Experts of a small language model: a variant of Muon for the experts.
Below are experts of layer 3 (counted from 0) of a mixture-of-experts language model. Rows are named router (the router's row for the expert), up (a neuron's input weights, with its number) and show model dimensions 256-383. Each number is 500 + 25 x the weight over its row's rms, rounded and kept within 0 to 999. Numbers have three digits each.
After each expert's rows: "comes after" lists some tokens at least twice as common just before its tokens as in all text. This comes from a sample of Wikipedia text that the model never trained on. Tokens count by the router's weight.

# expert 11
router:489484473508478468488484509480506489496537530534486512504465518521482550467476520500519472511506519465506545481527481547525511453495522531507489511518530506469466546481479506513505505511544516528480510502510498513487485537484487497505473460444507538479471435494512506514527497498506533508485506535476492488520490464516494501519471455490502492487526509490516519529462490501501479483530
up0:502529483527481493483450487495575531518527495508476478522508500510538507465505509520502495527503503461507465522526499496496496497497484449491500509474479507472488491512505522516519514531491522495486553538487491477498544516479522475489495505493478503496492487515482520489490525503505480557501505507480474500456458493471527531482472483507498447445549500495525480536471471491472513488483
up1:482545487567468509480478500494449508486499511533474467483482486533510503507468488456527477501519461478523502453504480503482502506459527477505485505530498509496492512484500461499482491471531532493502445499507467486508527510496479502499502518514499513469518477489507505558507531519476545524460527494524501520500495500531474468488495529496461471498488492505442509514480487474533476495517
up2:476490450508511529497508491522485505487531497521475515488509500534508510484492498492468529514494449484516491453528496499505515486489459502493499484490467448506488514502514512502498414505511502485551499527446481503482484498481526515481503504515537474497468487496468526515509500498498474548505507493496480473499485483538453494462498488511487459510477510522503520507503529455483518451449
up3:469532522501444498513484437463487506477506509543514460465467518512490511457505516493526459496552493472545507487532490491490529497487494505550556449496513481552486496485527461474487478523547535522509529515482490486469528527492517503508487459470504522490493506503486512540542514477523502501502525487519511500533502504474506479500514498498510525480498520503489485511469508523478471440516
up4:518509481543470497483497551466497511453494495509511538499498526531439491463465518526491512542487505516497495452519492526449489475463455484511496498457471519446496497511550492542506469481501495575536523511488502522468547515499477507444527476512489485475487490535518483485506528493481489509487488478486502520494502511532483482542486532518521478485535521504502515498471494497530526489477
up5:485518477457459472504531483491506481512502514508497471488426472546473512452495537487499558472500524522511504474467485508510516483497494509549519531527555485502507502472533476527500451517532527498476508529541491455486512510503520485469525510551517586500515518476494505494502478457501525488495559523454503472488460497514527487511464517526496543497503516549466520495529501473506496483490
up6:496513472479493495498525500478479531506493504506461502546491503518532513500488532513520543524498471484539448533539486504506487433480477556532534468502500498484502529489506490500525467572467526500472521493477517484473560505499506514502496541523465508472496517469479487501479466502532498506524533511478557488511519532517473519516517523526514509495485520522512536511495489555517493470531
up7:479457480525522482509549488483507531481507479539519503518479481481488464486514536519529504486514505473494481491543547487542418519486513492475485449499479515506492478473511486485459488506506471517528504548460466521524508507500486496419500524532483489508474476505494527505514475511525470504497519522549489544507496505524473502499504563494498512498508513446509518524508462476472483503468
up8:484506499500481496514531549547499537506499494574461531486516531489525488514544521531473497483499490495517495534540488528546508488446480510490468472506467494507492560481518517527493543446462527507511492518466478514518477544476483489479547551501471508472509469506507486509529515506483538534481492479518417497522488491461546502505509498500516542504491510502476463517480459513506511513491
up9:532508478461506508503540508488532499532528479560512506500474516508463500499461550502497500506457508503524483525485472481509507522487478525513495468495512503484531548519515506482467484494474492537488516507470493490500498492518522532461499507479477489479448475490522443515483545498489481497515498479516539463486503529505489459514513552478493498455496482499502469512502491485435523460521
up10:525506458487529523494511529522444556487505485529496522497511475481505479456484496517494486475484463507502494489519505498569519464475456511477519526525514522522498507509505511495495499508480496527526485458511541529498543459483479504489480535471514484504473483501475465502506522486546471491503525512500484486477517516513467460514519503467501496463494468496470520489452556489512519484513
up11:527518472506510498521443479490502493533526521474498478487500525579523512512516512464490529509521475470498467491509520508504493532512508493524476486452494481487493485519483499525537504529486501490500516525505463511520567502456528477534492482416517473486484543504493491496509480571565507514469463505483486481503465473458508520494526483437505490497491516504535485496517473485477472485491
comes after: "1", "2", "–", " | ", ".", "′"

# expert 37
router:447437466486502539463523510498522523513553493506480488535477561513478497482476532525546548504509533494475507509500454504463492528556455542491542453489508509510515501480491542483518493539526540520562515465495492535475534520503466443527499487468536508482462491497527491448505528463511500516497510519529512490519535513533475487530488498500514491512453534557519495531480477500495488488491
up0:488482482463478462492515459487504537454479527469515505517487513541495477492481521512489496546516534535507510467508507495494489483527550456516563485518472468502495493502487514507508464459511486517524523530500503527437511508523508502495535503509463499556490539486508559544464520534502481464456496512498493528522489502476501532514499516457471461506456507498495529523529474535480486461475
up1:449541503485470528531495474497527481515499506508489512478501518489473500509474538519474494518451516494482483536529534472521448478543497542536490481475498504496487517491495511472534512493534485481487539471526490527503516547532469506499501546511505486474454521457477534489490513492498549500541536501524484499499485524480509448508528490544527501446502519515535476499471486505485469509479
up2:450445487478506510487496521477545522503519526491517524544511498510476510492475467528553538489516504506480487499558507498493499479486460482517495481548555527505514491499501513471521500477490495502484532507531510533501465512528516518509493574533519506513492503514488516452473503510488551532498486519532430482488538513520562499519509500459443534498485483543530479466466516482501524540502
up3:482465441501484481510498570506480478505476506531533464523463492515472437482523526502504523552506492497515502546451438492526537479486465517475518514487485532493501488514466475480490558572502546505528496520460526555514510493459497452483499495476449511492501511499513541517530503489480493499526525500531530498463530485539499491519545467492488490467482513513476525510445463484460521486517
up4:458495500479496514507515496482501494512478507525493548492512517478541483463510509504530535548499512476501510503547506487483489522509489523538478524479522496475518487472473498551500520489488465471461525471530527498475506520443473473495491508525553469473538508483484485493495530540508510486474506517506499474442534553526521413543501490513482503470523459463505488486478521527530491475536
up5:498508488470509504497553526510468499504513490462499510517537510520517477530517503556527531537479498504528500514476476476516534493534469524476474483490498491499519547517531491479540494505512546484525543437450469480499533516498495506516500451482522485486494546549457492530496507525519471512483508509475470514462546510468478460507569494507494472480517520478429518474521494499555477507505
up6:494530460454503484482495547511511508491527500495501515534513512508487522504469477530504552516492481524494537553506501507460464478464444535466524486494482504491491516478478561497477521496506517510464493555489477499497489447485512504529508518482511478462497550457506441519481527506544492525525466536520457489517531514520499500561489467532503527497457536511530499503534482517483490475558
up7:494520417470430507493482500504442523511528460521459480500475501491500468501507486504519499516489518490510548525506484550510449464465513502523531528515527497493511493527523519433470493514499520497469531510511517526490469531501516483520515546498495476489514508506478514477492531462517536474491484514521467544519492483518505547504486488514496507515511513540528450508476487502493512521507
up8:506521473494507499504484548503516480498506490505497526491435527484488481498519504522476488506477486449435544466529513478485464526532493484505520493506467528540516499499518547533535531505548505529520479511461525491473508503474485505549501502444488475544474466486569533530470480507492474513482469491456523498573467496542500487484487516506496499498546500545515504493502540527471510483512
up9:428487515483494506536471497512524514483517494494491480498510529501473468474460513483517521505516531530549552491479530479550489490494502493546519510542477487501527515465506499499513500527497539523514489451503506515475496478476507445524478505498469521536490496504498522483492515434477503499518513473499497502516503537496469539498500485491484491512459510513505486519496522498495520469479
up10:506535468459482513480497472521522518512467480490508454499424474532537473539471520447495541445454494493513482504524511557471525481445505506500466503547538520523496496478493480514467485516502505508501506512510458498493496540516482517549509494523543484530494557499491509507512507504459491527514538534529516503504531512511498491469515500522497489502486483502515485554518465478502507517502
up11:450491500546476474496546533492477474508526488517477504494506550504439461477492515503521525491553501518476483506506505521513461523506467512495459525482497469505459489509506520478529487509527543471532513499511526513478523501511486490449505536486494518446480476493519482459481493525515498532526481476566468541478517489520482458506551456484498516480503494508517524516504497469526493485472
comes after: "2", "1", "\n\n", " (", " in ", " \""

# expert 9
router:488494470499480500501515533500515495517494488499487512504483512497482510490475508529466495518494491419471510521533483477526481503537521543507497490481552529501475490474464501527541463482511565494481525457512501512459535546469436474511471485424534516488484505511509519469480515526519499468451485531467496463494535485511504496504467543454489544530490483496469520521488508456498499488541
up0:536491472474503518516499496513499470496504495478519482511534523517497528468522518468500561546528543452462495486507469484476513477521499554454485489467491495474518513520498529492519461510514493500480534437504472544501542505520482476475539515517539462495504507476481498524482553549533490480472511516474500507502550511520494442528490528496494527548514516508472538452541496523511499474471
up1:518492475498528501492490516502511534531534506500475452482477482543543473460550506496479482496515514508485492510533515483523475541496467465532520480437452512556494516534500487505496510486503508487524495505511525513496472499465486487501504481455495510528495500473532546491537560526517501504499499501532480519490505476524489499487503528448523510509513513458475503498517476536486514485495
up2:489509496486500518521512533546505510521524472471499468474474494479491529482487540540506526466492533502510479461523522502471516565472460521486504473504473505528473462494446501469490491540536502493488536450500518483482516489489495492546531518525549516546512565494454500490465515494499480500495489456499532520480517513506491474522477493541506488504471472519533481518470528502467533493490
up3:523490494507489468471535491525531495526514498514481527500523470528497505546488498510488483476522513477517438488536499498493530468472460543561479498518533476531519518471493456506499472492551473474513543471472525501515512514490516503494491544486541496439499464522446536453505482532486501502490497546466502515489510512456519470498502500492519550454489518482509520504462528466492544508495
up4:505489497493490535476513494491480489524508479501505470489527459486465509524485532528487559491502500509490487525473470476466543485553478502535514469484500510485516485531496532461576464520509511459457483481547487546485493480484497510506490514502524530499501546498469511468514512493502478483496510511492482476479513525522515504488484560503468490551492494496410495470500508486484490507506
up5:503490528498478486489505526538506545506521462497455523512501527493452459538536502521457519494493507494462481525514506460491520526501478540476478505472479502486452464485538467513486479511507539465506508470454491478422538519475485487490486531504475549512468510505528502423506504487523452475485482520537541492477491504485531453510498484516512470483474510516499498489514477507532505478471
up6:495492455439494470532482489501525501469523478500489486482491537522510496494509524495450498508494476509464483494550495498459457534503540520462460490482553480475501473479526495498487456513521530472465524460510493518453525534510476539482498478506515492477462521490496484471514534529490454488484439517507507513478453554529463493525509480476505483454503442509504520481503452503491499481487
up7:528475562499509520521486491490512450474535539527467493456479487499471551518478519500450511504512535489505501485520528498483504526487497490514510462519484457491515486519508472517481515529493505470492508497501502524503536485516533520518555475513494468490504526476535516493492521453495534488517498499513476486451523525532542461496524503490549528467490522503483502533517493461490479493498
up8:473457471494528527494482486494513513483499491481509473500506511549504510477482488560497510520486534503521465494546516526444475520490500510540488507472464479511463499523508532495527494492481497537511519467479509474511520502424474460503528513513525466487528533488456524450491488500548504474483487462474497497523564513537482481529466488515529498492518487559456476507522468494526481510509
up9:483496466489493450509538487482501474561501501497495495486503534475513512542526494492482460511500548520558507514531503507519528474465463576524489509485535455485468530441504482463445468497536504481456457501528471490466463463474485471483493547483516506541510463457534492485470509484502505506491468502478470500488552494522480433529468493486494507501510491516483546472503492510501520497474
up10:504482447497493467526527491534517507511503511525439503514486496497525500506466521506490479489493508423494525516524515533549496484465473516466502533479498451493471489479497463538504494532516494515538549503473475450499507507530440558487460497524501496511463521539488501491498534523517470474513521509479500523490501458509506532472520442478490509478541547487505424495525534448492498480494
up11:477517474491504498524535503504491498518531486520497519523520504496499487501482498504456503492473531452463543463489538517471492512465496489517472561456560517539533513481497495530503502503511493496486493468496497495442524531518487499490464528466559515487502500501570510496479508502513507510509513503509503551456518479461495536523458524484484493534476508513516457503484498461468516513506
comes after: ".", "1", "6", "5", "4", "7"

# expert 23
router:505492452508516488490456522527570492512554467509528495501474497521492540500474536553499468522492503473518492500511489559468499478465489510529535495507522527465483511500477518533525490474526543516477489498486491504476498549469473494518494463455519476442482486480511490471473481508465509508509520533464485496502483509532492499521479474490519493475529502506553544510487459491484487501483
up0:540536504502494492531482534504508488519467502475490508504542464520518536483488519495508492527516479486532556495516452527493519517478510484482510512528559546497462535499499514473477502497555521477482495471499497510507512527519539506508478510499476493489519535479496494498508522513472484501507475494465531562528479490504506527514476497534511526522505475502522516477492451498480505472471
up1:470509480444556459507465478498535501490514430475529508475473470476536475461489500519472441556476543463485488497530523549479478474506518516476491490509516488462545492513493487512487474465476507480516484530498511518505513537448489436458478512514481496452492513535481510515505506505488501488529535526472489515487507520491514517508546529483556460472540516530503492484527496493461491509487
up2:514509456461532538504554496501496513531498488515527506529474497442487488495502555498521541507446555543501493508496506501465477448536490540486531506485505531454525511503515504510469493523541520489476447495497491524473474475482531483503511530490485506493489500457535531463532473491476498515444499503482498484541490506541493496505481515479519502507510512523539514491531464519494491496476
up3:446513455516463519479536501521516501482504493497522468481472517533487450482508523489482527505504549505531461504489487448511520454471473511512542498534506484508494487487469476502480465538543500528547505494500485510509471526549483515458523465508484524436462466502493520514531471508489485575511488512501509505518474489515530480507470529532481488540475490496516548498533533505462514500465
up4:533549477465499541484508488482513498514567482498501484496475515531438472457501505523493502532493513504514471537505508487511441468524465470536520526470488492503485489482492512504514471508526503530528464500506484501479521507481494545556531510486482513517478542496502503487488501477514473480468500518489527515453529529450512489517499478495526455478487508524516483474465474506489479487504
up5:529499482490528510514469517519520494537509480483496491469497533491523466488479521531479497488487466486516492475514510471444486479500472492507537477498550526516491515529455504492521515478527510512589502533506546504469530526504544525558459515471484522479504489520535527527542491466509516471488480510468457500466481468532502471515482524519520492474550499494522537500520502523439526505498
up6:469553509517556489514483497514529505514498481515513495517484487542457470462507536547484486516480546504544516503467478467489495511506552512516513503509511555481477506497503472501476472515505495533558504478433506536476492492444544499528513483489491510468473512500493527488467532526472541535544529490508485461486516499558539476512514493561510500500528498478532525518459499475497489530523
up7:474528478481509485502495450533495504516480494476492509523470506494504495514479467492518523536517519511518477527529546511501497490491475479473498473513482536453525519477525511527534504495439525500519505520507530486546518523516522523580505458463454489502532542458497474467490496537516520520499536519538489566500486527479549518487562503516544486510488509517521509515519485495456464482491
up8:511461514475505474529486462495533501510527485527505475534492534450507504514455515557464513516459550495499508506495503536416467517498500496494496475485507517484492496462529510502469481472499537526484458481513507539503522481526486511530515501510503492500503479461499538504504493468497491553518537518452466467502517545527493480568529512482481481489536529509498505502532495474522515518512
up9:494491478493536542514475485490525469494455473501511485511468512511516491513514500528479483529485496486533487522499492487483434512463494516510491501490447544542522490475484487474489499542557476528503468511496520478465526504480489497472498515470511525508515518499476518509541541520514518457477510519466516480498529523520498477569517482490501529461496498528544474498526471485489522532488
up10:481512492507522485490515526521533471527515492486530487484500469526479525494509490533473438511508510452489545456480483491473478529558507481509493530526530500469471460547514524502509462467465527513497527486490455487446506533496506476516492512506533477516492490530494495500478539527471479426511516525492454485508506529512478501496476497473509497475491492515467562491515493501458522495493
up11:507527461432479483512512505534490490499539464509488462511473510546505524468534475455489523521484512537535431507458465527494504482496519507519529489532473506501502513461468506495491496513489503508487506452505470520512544502493468471482505493507531466508496512442514458513467497516504496514453484491506535496500500505475483482568502516436509491532484507492494507483531480496483487524478
comes after: "2", "1", "-", "==", "/", " =="

# expert 51
router:495519497520511468494454523490526497513520479494509522495487557519500479450511499518462488476523499500522515457558495518505487545505466523490506478468484510438477489488507514546470532515508549532480529507500466518482514550466462513500487455428499483512490485445516504512510512504509529528502486518531460495507489485494450473523507530493511481474511533525495554498505477557499479511518
up0:489526489525478503479466470460466512545504492490482466472452482494503499474481496448499495525539472520534468518518489469467494501543516504548494494483464482514438516465472540537506500513501483494520522534490454494504543519478479480497501494512523535507485510519476518499494502495519517532539496525479506510505498487521488490519503484488465454474507504476501498516559510478478488499508
up1:477514472531477505510491522485473501498454488497493504523491537507495450445496496482511466482514518454505475470533496534524499565531528525528490493498463500477499540512538478490467495481526512493513517480498501507527512525537501533543487457484516532539497472462462507550522490516442500524494485503493505502515486497572496471528518522470496475543510424543492517474531490497508483469524
up2:477535551454465523511471528491494513469498455515516532488484531496514461478501523512492447468539496501476493485519513511474474527520510494504514495541490525479474495538505470520489503513487553546482499479459519487490517472515487520530527527497480499516524480494509494492482488485494499543500471489522498516477500511487437511506533498434480499467507511509504523524490512433506502499492
up3:497527492487479494498496500528527526477542480513492452514496522492486485461529507486487508520507467491485555519491536469512503453456534511520541497452493471535479491508478525465477493509501509501465481525529496506456538535490486492496471510494477469522514503448528510542460540519527519465510511506497473536503502513512479502520485557487493487490535502502455532499463460538470455515474
up4:508525456451491481508494481518461548538504483473462472540466500497467510499459487501505559489510480541473501549508494443498487506508483521476478495484505513455482492481510517524524532516484522526464515534476514549509490523455508522465497505494501512475518474495495530493470528529487476466487457494489476500488503508470472459484536542500535458516474483469500461460548487462512484477463
up5:445477493492522491463518500478508505452512474495560491518488490523540500492480529501487503480530492503526526496533483521494495496497514489484503493529493510458507505493491498502489521519471489485491523489504545516542489475470492481468519523526503462501517533496480534501484467465511446539507471517510481492479515522494485489521468526507474513504499499498493514484500466502529502517482
up6:454499470479520455462472464496554525531519507513512494465526523542482498475504506507506445524489511462483528493478486484528521478514509503460527496509510495464478473472481468509507479531521492520487481506467463520497535488466490479482465460542518486533472469478488494519492502478510517507521494509514508522496508529489503500508533516492535548444540531540524496532521489531479476511473
up7:489497512528495485492511483519471516486497509502527513518499483449506483519544535494440503504537457453512524501544496525476495519536499485511499484532483485468488531509505514563478498447466524549475512489494487540525544511495509456522502520469528474478497528511482501473493486505471467522465482525491472484521485501490474479483484517483508462511519512509512525505503540487473484483492
up8:496509554464505462491477524529497517519497530509505515486470494485527443507520490479483481507509535514477463466514442475493494497503463515480565502504546524458538497515496533491500508506520510514511502491499508496521533519491524459516474511488507488530510474498517534448544494463522506470521460493531524488540496450499469488498516517468515493499504511531522539492536471531492568491483
up9:491529533526529499436439497469508500484505500508515512464471515492510514451480471531484489495475547470531495499490509493464458479480526493530523479488510489518512490539502437514526517463506483499491483543509486500524522511471480490492462509525469540500508514576490528487494463462516498516535490488533475499519478486501492472477503515523527491474465496484490490495478501529455514434569
up10:472521451510520494553478488504485505544511503495467456507512528551519512491506485528519485517466519531474453499539495518489475532472510483514554510507491540493505514490500523505435471494545476479516518492490531506505496528475521475500496472504498479527511522440484459524490500499514555512476506448480534460452496491525500500472505521476508484490510512511526535525501489531494494538470
up11:495467530471488447517487530509530568457491484477497454501541515544523504492489508472497512494496517517520545499480513473520489447516494535527525512504478506510475453487526493574459503500461509497490504511499488543512489509529479527469481484469474515475478533530522502520476474458535503520482550479478490496505534508504506553462489506522477467505428510532500486489502513514483480531539
comes after: ".", " |", ")", "===", "==", " |  |"

# expert 43
router:486518484503519492466472533488517526501482470551486513501511488496503500489474495517491507518539478488546521455554473502499532512493489512499561523470505470499489494480470541476496494497511536451494523515494481504482486530487510473495488442498504509520503473432477506480469506502508486505475490524505475438490486493567516475552498539512537494549449515477499533527481455528550535480516
up0:510495474518501500460472533426470505500494464489528540477493489470502508528429588480511513537535475502533461480507490521477515468535539472530501478468488502511502503538506487480498502512491510469474480522477502511431465494501488531505517477478482516533574480487484512463476517475515505500509512480477505502509493528490495494492511492465514462503479480490535466534506450493518530481496
up1:499551492487522515517513485524507512515465511523494456538496546518490516516548511526482516497466519524451492493554474527493506493548491510500493500484529492513507484498506521522509490490469510490473449496557501478437491529494447480518489483503504511477546550460486484462572469519543479505522504491516455457512548513510507474521503543486488475517470491524470491528490501501500516497509
up2:502525482556511439462530460518521500523488528539534470522537510475504456481474551525534486500514481524484506525435473518505554517486522499535495545451460492509493474449492493482502496482505467531527478496483501511522545466468501445476507489516472532486458484488493505511531499496526494500527496519485463494441461471518477450493525490500506522494526541487499512513463526462488521533475
up3:482512472484524501456501481535528498477507495449443492507456542497528510463574527526490509453475509498494505454528523463497498563469512504494480516502539499485466492532473539461477533490511521509472500478512528510514545479511462494447508484508474558521507461543493521523509565506529499474463461505485490503471517501513496513491472534490527499476492501501484483525505499509479508499481
up4:462551498536473530507497471501490486546509520493465521490485549551492514514485506476491500478498478460453447523498550512474539475500479485513503531458508490467493523483513469522503477544511535478507492474427484505498504510507488494512520500484469541480489465492499535450517501542467449522515483516489538496456461491480498492483473508537487458509480475511498496506508488489518489503542
up5:496445520493505558541524494508526521468518493505487515505530542491454496490488532508467507529494520489459497464481472525503519487476488538498512497483507473497499462519458532483486480531505446531531508522479508494481490473486505531543480460490477486483471477493502506470503452518518456526511475515465515480541498521524493489534455495506505499503524490462508539517478448552544473495506
up6:497476509546479492498477515494515479508525516492529517488537497466527512504482515492440521527514513516533499504466454507523510522496533472523535561494507469511470487513439529528497452488490539456530516483531465497505505527523506488501519508528505541536484476483519483459528517529484527498522487516479475527492481499534519540514514554524526470525456505446509562513478501483483484524496
up7:484464484506503482485506534499509557507500474504500514513498467502468476457497522552555492475465491509515470508528495518470453470493491496514531494484486483486550476538470534493486492459524502454489468493557546515473509504495508505462518464505469537495471469469467494485476504476491496495486511498551494476489459511508521537503484542518504479505510541509457518484490498431484473520521
up8:542459488528537462484464490519540452483469537523510497508463501520505427540491463509527459479548483508495506518491495485481508506464496526499484496509479497519510523474505459459514560458545498510544503517499527473507526504439542472489518514492485474465533497454504513515488564499535469492476492497502514537517478499494506464543488429513508498526440483476490464530545487511474455521494
up9:535562493520525481469478488460468496532487480478503517490502526495528516477455524459504492537532516505530479519529506496521520515514502487503517505531528515462523538530495493491485542516473515436460507497521496470491455497505496499488494469518523516502504508488449533474468544516538495491501513513504480544507468461536512505494480516529489511483512496504489525500510479546528497468460
up10:502496481517521503434468504513533504503475514525453456465498515466486500518466480501504524460523489492516514485492502484489495491521465467523510503485527482464482476489494529487533493472473549460523498504501474520529464531504543444519479503494483482527483469456510519513495480485492525482477494529531513475503535512552491494489558526517508511542537494471487495513549464537474503472506
up11:480471449505480486475482518577505503498496461509522482458559512528496526495440471464521538463486485463499502478512518486509503480492521457548507534559441544473468521474488497479484542500523520487520461485457502494495481494534514507513500477538533520481478474456519490472495519443499469515512468495536497506523463444524502530518506526487513471555483487486495532500433495462541492468486
comes after: " F", "0", " f", "3", "1", "F"

# expert 47
router:472476486491495521472497489485535469517531483534486490517471483513519496494467526518497542487504515469504506513491477533502511461506470547544491480495492484494506532448501556501528473524518531484509552521488510541474513531478522471524505513448547504476458524458489514497464546506538457509482512510491508491498497502529495457554462450481568483494480508552551529517487465510522521466508
up0:518485532472524473504535523481514482541492455553463509472498497488513434518501505480466514480474514514461525497471509535526510525502527509469464499468523509533512521473497546463471519501521470477480490458535495514511481523507503480522541559524548525468453493504507457472514550482488530481448532488517549466499503484507510504518508498497511567482538487513509516488486484496487536479473
up1:519507522494517505486458499480501484491501466515527496503494526509499553508421530490483504455473480525556518498529495483529492470550485507489505497486520490476518517457532536489462540470538488472463501541516530493471482504483502511524490522485536457518478528507528515503443521467526509495528512458470476529489471491554506515509515484501508488483523527497524507480493484528503481545493
up2:528482481523476503465517545484522556490516503513505517497515497498477515500485486504479510495511491483504542488455507485541493508520487489487534490512498475504508501488507471511506491568518482507504476526477477513470518458520543510547504511468476493474445502521491516513541520467540431526506485499470515490521498496482453525479481504481450472503519462483472508507488490461521502475473
up3:480445486506501505466494486503512490501468466476514493495480558462484502503500511518477512476474516470478483510474498513514453516508538545492547487441527505484492468449521549525496493484472475492494511491492473508470472477488487487510481457459509456518445519470511463485539509452485484477473541494502527460509515475512489460465477531503490529523469516556521519457459487483502497488472
up4:521467511523505499460482510516466458500523501531533496515476479514483514511515464525526503491477525490456495530502496510480511515497511508502505511486512480539518466561503460466490514483514518476481537513565502511500506530510532462462482513483493509472484502512531505487524517493508505484470471505454495519509467478514502527460522447530525530552454501503552485501484464465497516499476
up5:514551491497513502467476502511497502504500565457474419509551518493511547527454553494495494484529486464529437512482463475471490518483477534505552465466520523453471500508492542514516509498498526476485455505490530476469549518498508513510520478456515465475484469467474487513443518454519501468546505479481510424499520520515488466469490506482499537482545459499464439478493500517477472470525
up6:499570511507466514494501490496489474511516506521511476501489536512528463486534510500481458498553496479516482444512502515519490516534492495480534511509489535502515552457507545484509491503498519523487456510487461444482514546556551507518458487481484500481491481508504530526541511499503484511529527494520455448503539479497507495554462498529509479500482497529495529485545469540493481504470
up7:505550509497468503455510504508552506520549488491479479489514557493511501494515522520508506510528494528524478500513495495559499498510527485523526463520498529467491507502501535502500528503516482512497515478467499501487480508488472484508525535545542507495492503444486504495480521472491511514534512452490506480519491494552503493527491523460537531473492464532504561485499470492503556513493
up8:481531522512490468476499537509517531521481494474513501466506559506508454494472529523515527480503548514482465483496499479471458512503522517515538500469499527459517501496498504530474544470525491480445498545519520501465515494471483462483458475549519474493500505498527518493477506466498497523539502499517455536478466496505502486507501535498485484496515481517504569523509515509501511514532
up9:511499467497490463485498490514504500557493507504508536482499511527536499490486532499489510522533507465505471522512493540499493490513478511459536563498514501494509512500481561533517510568520501459522530510493441514488511507448461494524522523509475517565467583482496512484471539486454512524509476508515511518481510479466509508488482453536456518507465489478494445465512528498526466453490
up10:422499469512475490506509515502487505507471489546493548480484497520507436517495520510473524505450549479480487507486478482448513524460490534490493483510513511505472508471520530480538529531530484462478473500494438499498487510495512492496497502470480502440535519536465451491494528473487500516521487509537505502474485547482484500501484490534484514532530510506475469494470516474542499486514
up11:557497464495533474493484489495519455511490480496511483498482479502511501521507500509516464462501478492513516480513468489535495518503458502495513520534539519454489516506526507489531531497490522489511510535503530487504524473481540514529493506470530478477492518505525484457504476534535471485526482497556509494471460504495502482533518470513533531464543532513530510476495477488529526462526
comes after: "1", "2", " ", " (", ",", ": "

# expert 58
router:507508488511500531511474532505508512535510464504491537511503522521503526491482503505487476501531541468502480465508490524487471513473504521495499516519567508486460488516537511547493521507502494479487540477487477521483524523484459492445464466463557520506471512488499475452485525518468507497498461560494507497454445495533536473469458510518516529526485513482477506517473502517505485487473
up0:497478467478486535512493505550460528526562501498493478518499507482489488508489516503496522470486511505530472512502491508487471545510477526491493491471532491463487477495488486550500507488512528483520494523497527533564490497527480486443504458526521561491467482545531507472462459499487515522521496517562516486510510503507482487532502537543481539521514513503497459515525510506486512500480
up1:488518474486510515459501512494520526491520469478515509475527449547510518513502525476519482476505541454503413503500457485524480511503501492517516496517503485438456554523532479514515527486453506524504526493476487541508489515478498483512527510491523461505514521511504515474481483505470486504482472504524459497524506435490495495497517469493515512492491500507475497499458444481514522488514
up2:498519514540479528499499506441534427476508499483507519523484516535512494478542504469532495515486501498452479460471507512511502525544484505534461510530529463483467491496539528494529501486507519480460520521497534497485552478487491486494528493486490527534519515531488508504487501535471528519507488469467523505453474474514528472484529491509503468482525450507545531483458496469519539444518
up3:487529502477529485515517482479573529543512474523520525529502521519511500502481539527529507458468508514495480528502529484525490485482485500519490463486475509510493490531513498518504470519519493473480518474489524507441484505509452514471491497488452502488461538472492485500480510513478509563475544498518536482497532502528516517531513453545507456456522505469475507502509521503511442501507
up4:468512470480507503554498501505510498509496521500486488439499518505520514479531501498476520511530459502470504526468488487507530495541546510482512484529477539508499497460532489502482516461488482508544519501565523484490496519539507485476513554522532496513487497508517533549490523514493485500543540515534481507473455497566481523494522542509489509498487479495470474488500533542516497475481
up5:478506495482486512532478499507502502538489471462527467450503470487455508481494571480508515555523478504520521455520457508475497469558517464503505476492458499485467508543510517518491501534469453487523477493473488487486488498468502498498472518518520513548499522507483546458483525472505467497560503550513469528478478493524485489512438494495468481476470481538466507507519485490504479490499
up6:524471527520472478522488490502543508539489479489495483519524525516489521497459509503486493499536485527537464470555514497520497513522511503509501475473468535523502525502474557495488470449493498517471488493518474487497507485505489574538522532545551506469466475472516541492469482499468498513548517474508494529499484479504500545521490519539480497481477476512496532522519506519493508470550
up7:507493523509498521513498504548513510486488468472475523497513542520507493535516499531482472504504494521513492509516501540472544522494459539471523560485522470555492476479493543523508518489522507461502535462512513492476525516488510473521480479470509482491510490498541520486511491496546525535515527527527521506511470484508545520493522500493546469505506515553498522485474503502501546480520
up8:430470461525500523529502506466486525477543507506528562510520506530494506514471491519467481496509500486515487449525477517482485478471498529525449498495514460498472505513516510490498524525525510533507532479499529515482491515491502495447492488497557492505485481520473472468497507503520492524505512515482442512468499484507507533496472478513539532484502522456485505530518552455470488524470
up9:472501480492501491498470524472515519481471507519523533519495490516504518477494488528483463486475549511486473499500490528516532487456463506561500497480530452521512514512517533538463474519539525509484513472506492506528484510475500451521521520504491463490454525453498475484517496523529527469528492504500485492512495523518549526510490525514532526499509487513494502481475503498518458559541
up10:488489549489512466494511491520524548525520485476487511525536497518533485466541486500518494522474447477493490520496517497511484488519511512449439537509504511493483468474481494524486542519484517497516520521492515507469539504506477491469495495496483534524502482489500502494519536508528531490465490514534483515474489461541506478491540523513523523523500502475497518519512463512529515535526
up11:505503516492508469502441510534522474487530459482501501527502527448530461506516491501485490513472494504439511495472496456492521537541512512532475524510490517473489474542558513544511449513512474487487491515495485487538481483508534469535498509524515518496515510484513526497493489539480523506529486491483527508515468488517461520500493453514468514552415500481489542508488526497523481468504
comes after: " P", " | ", " R", " p", "P", "- P"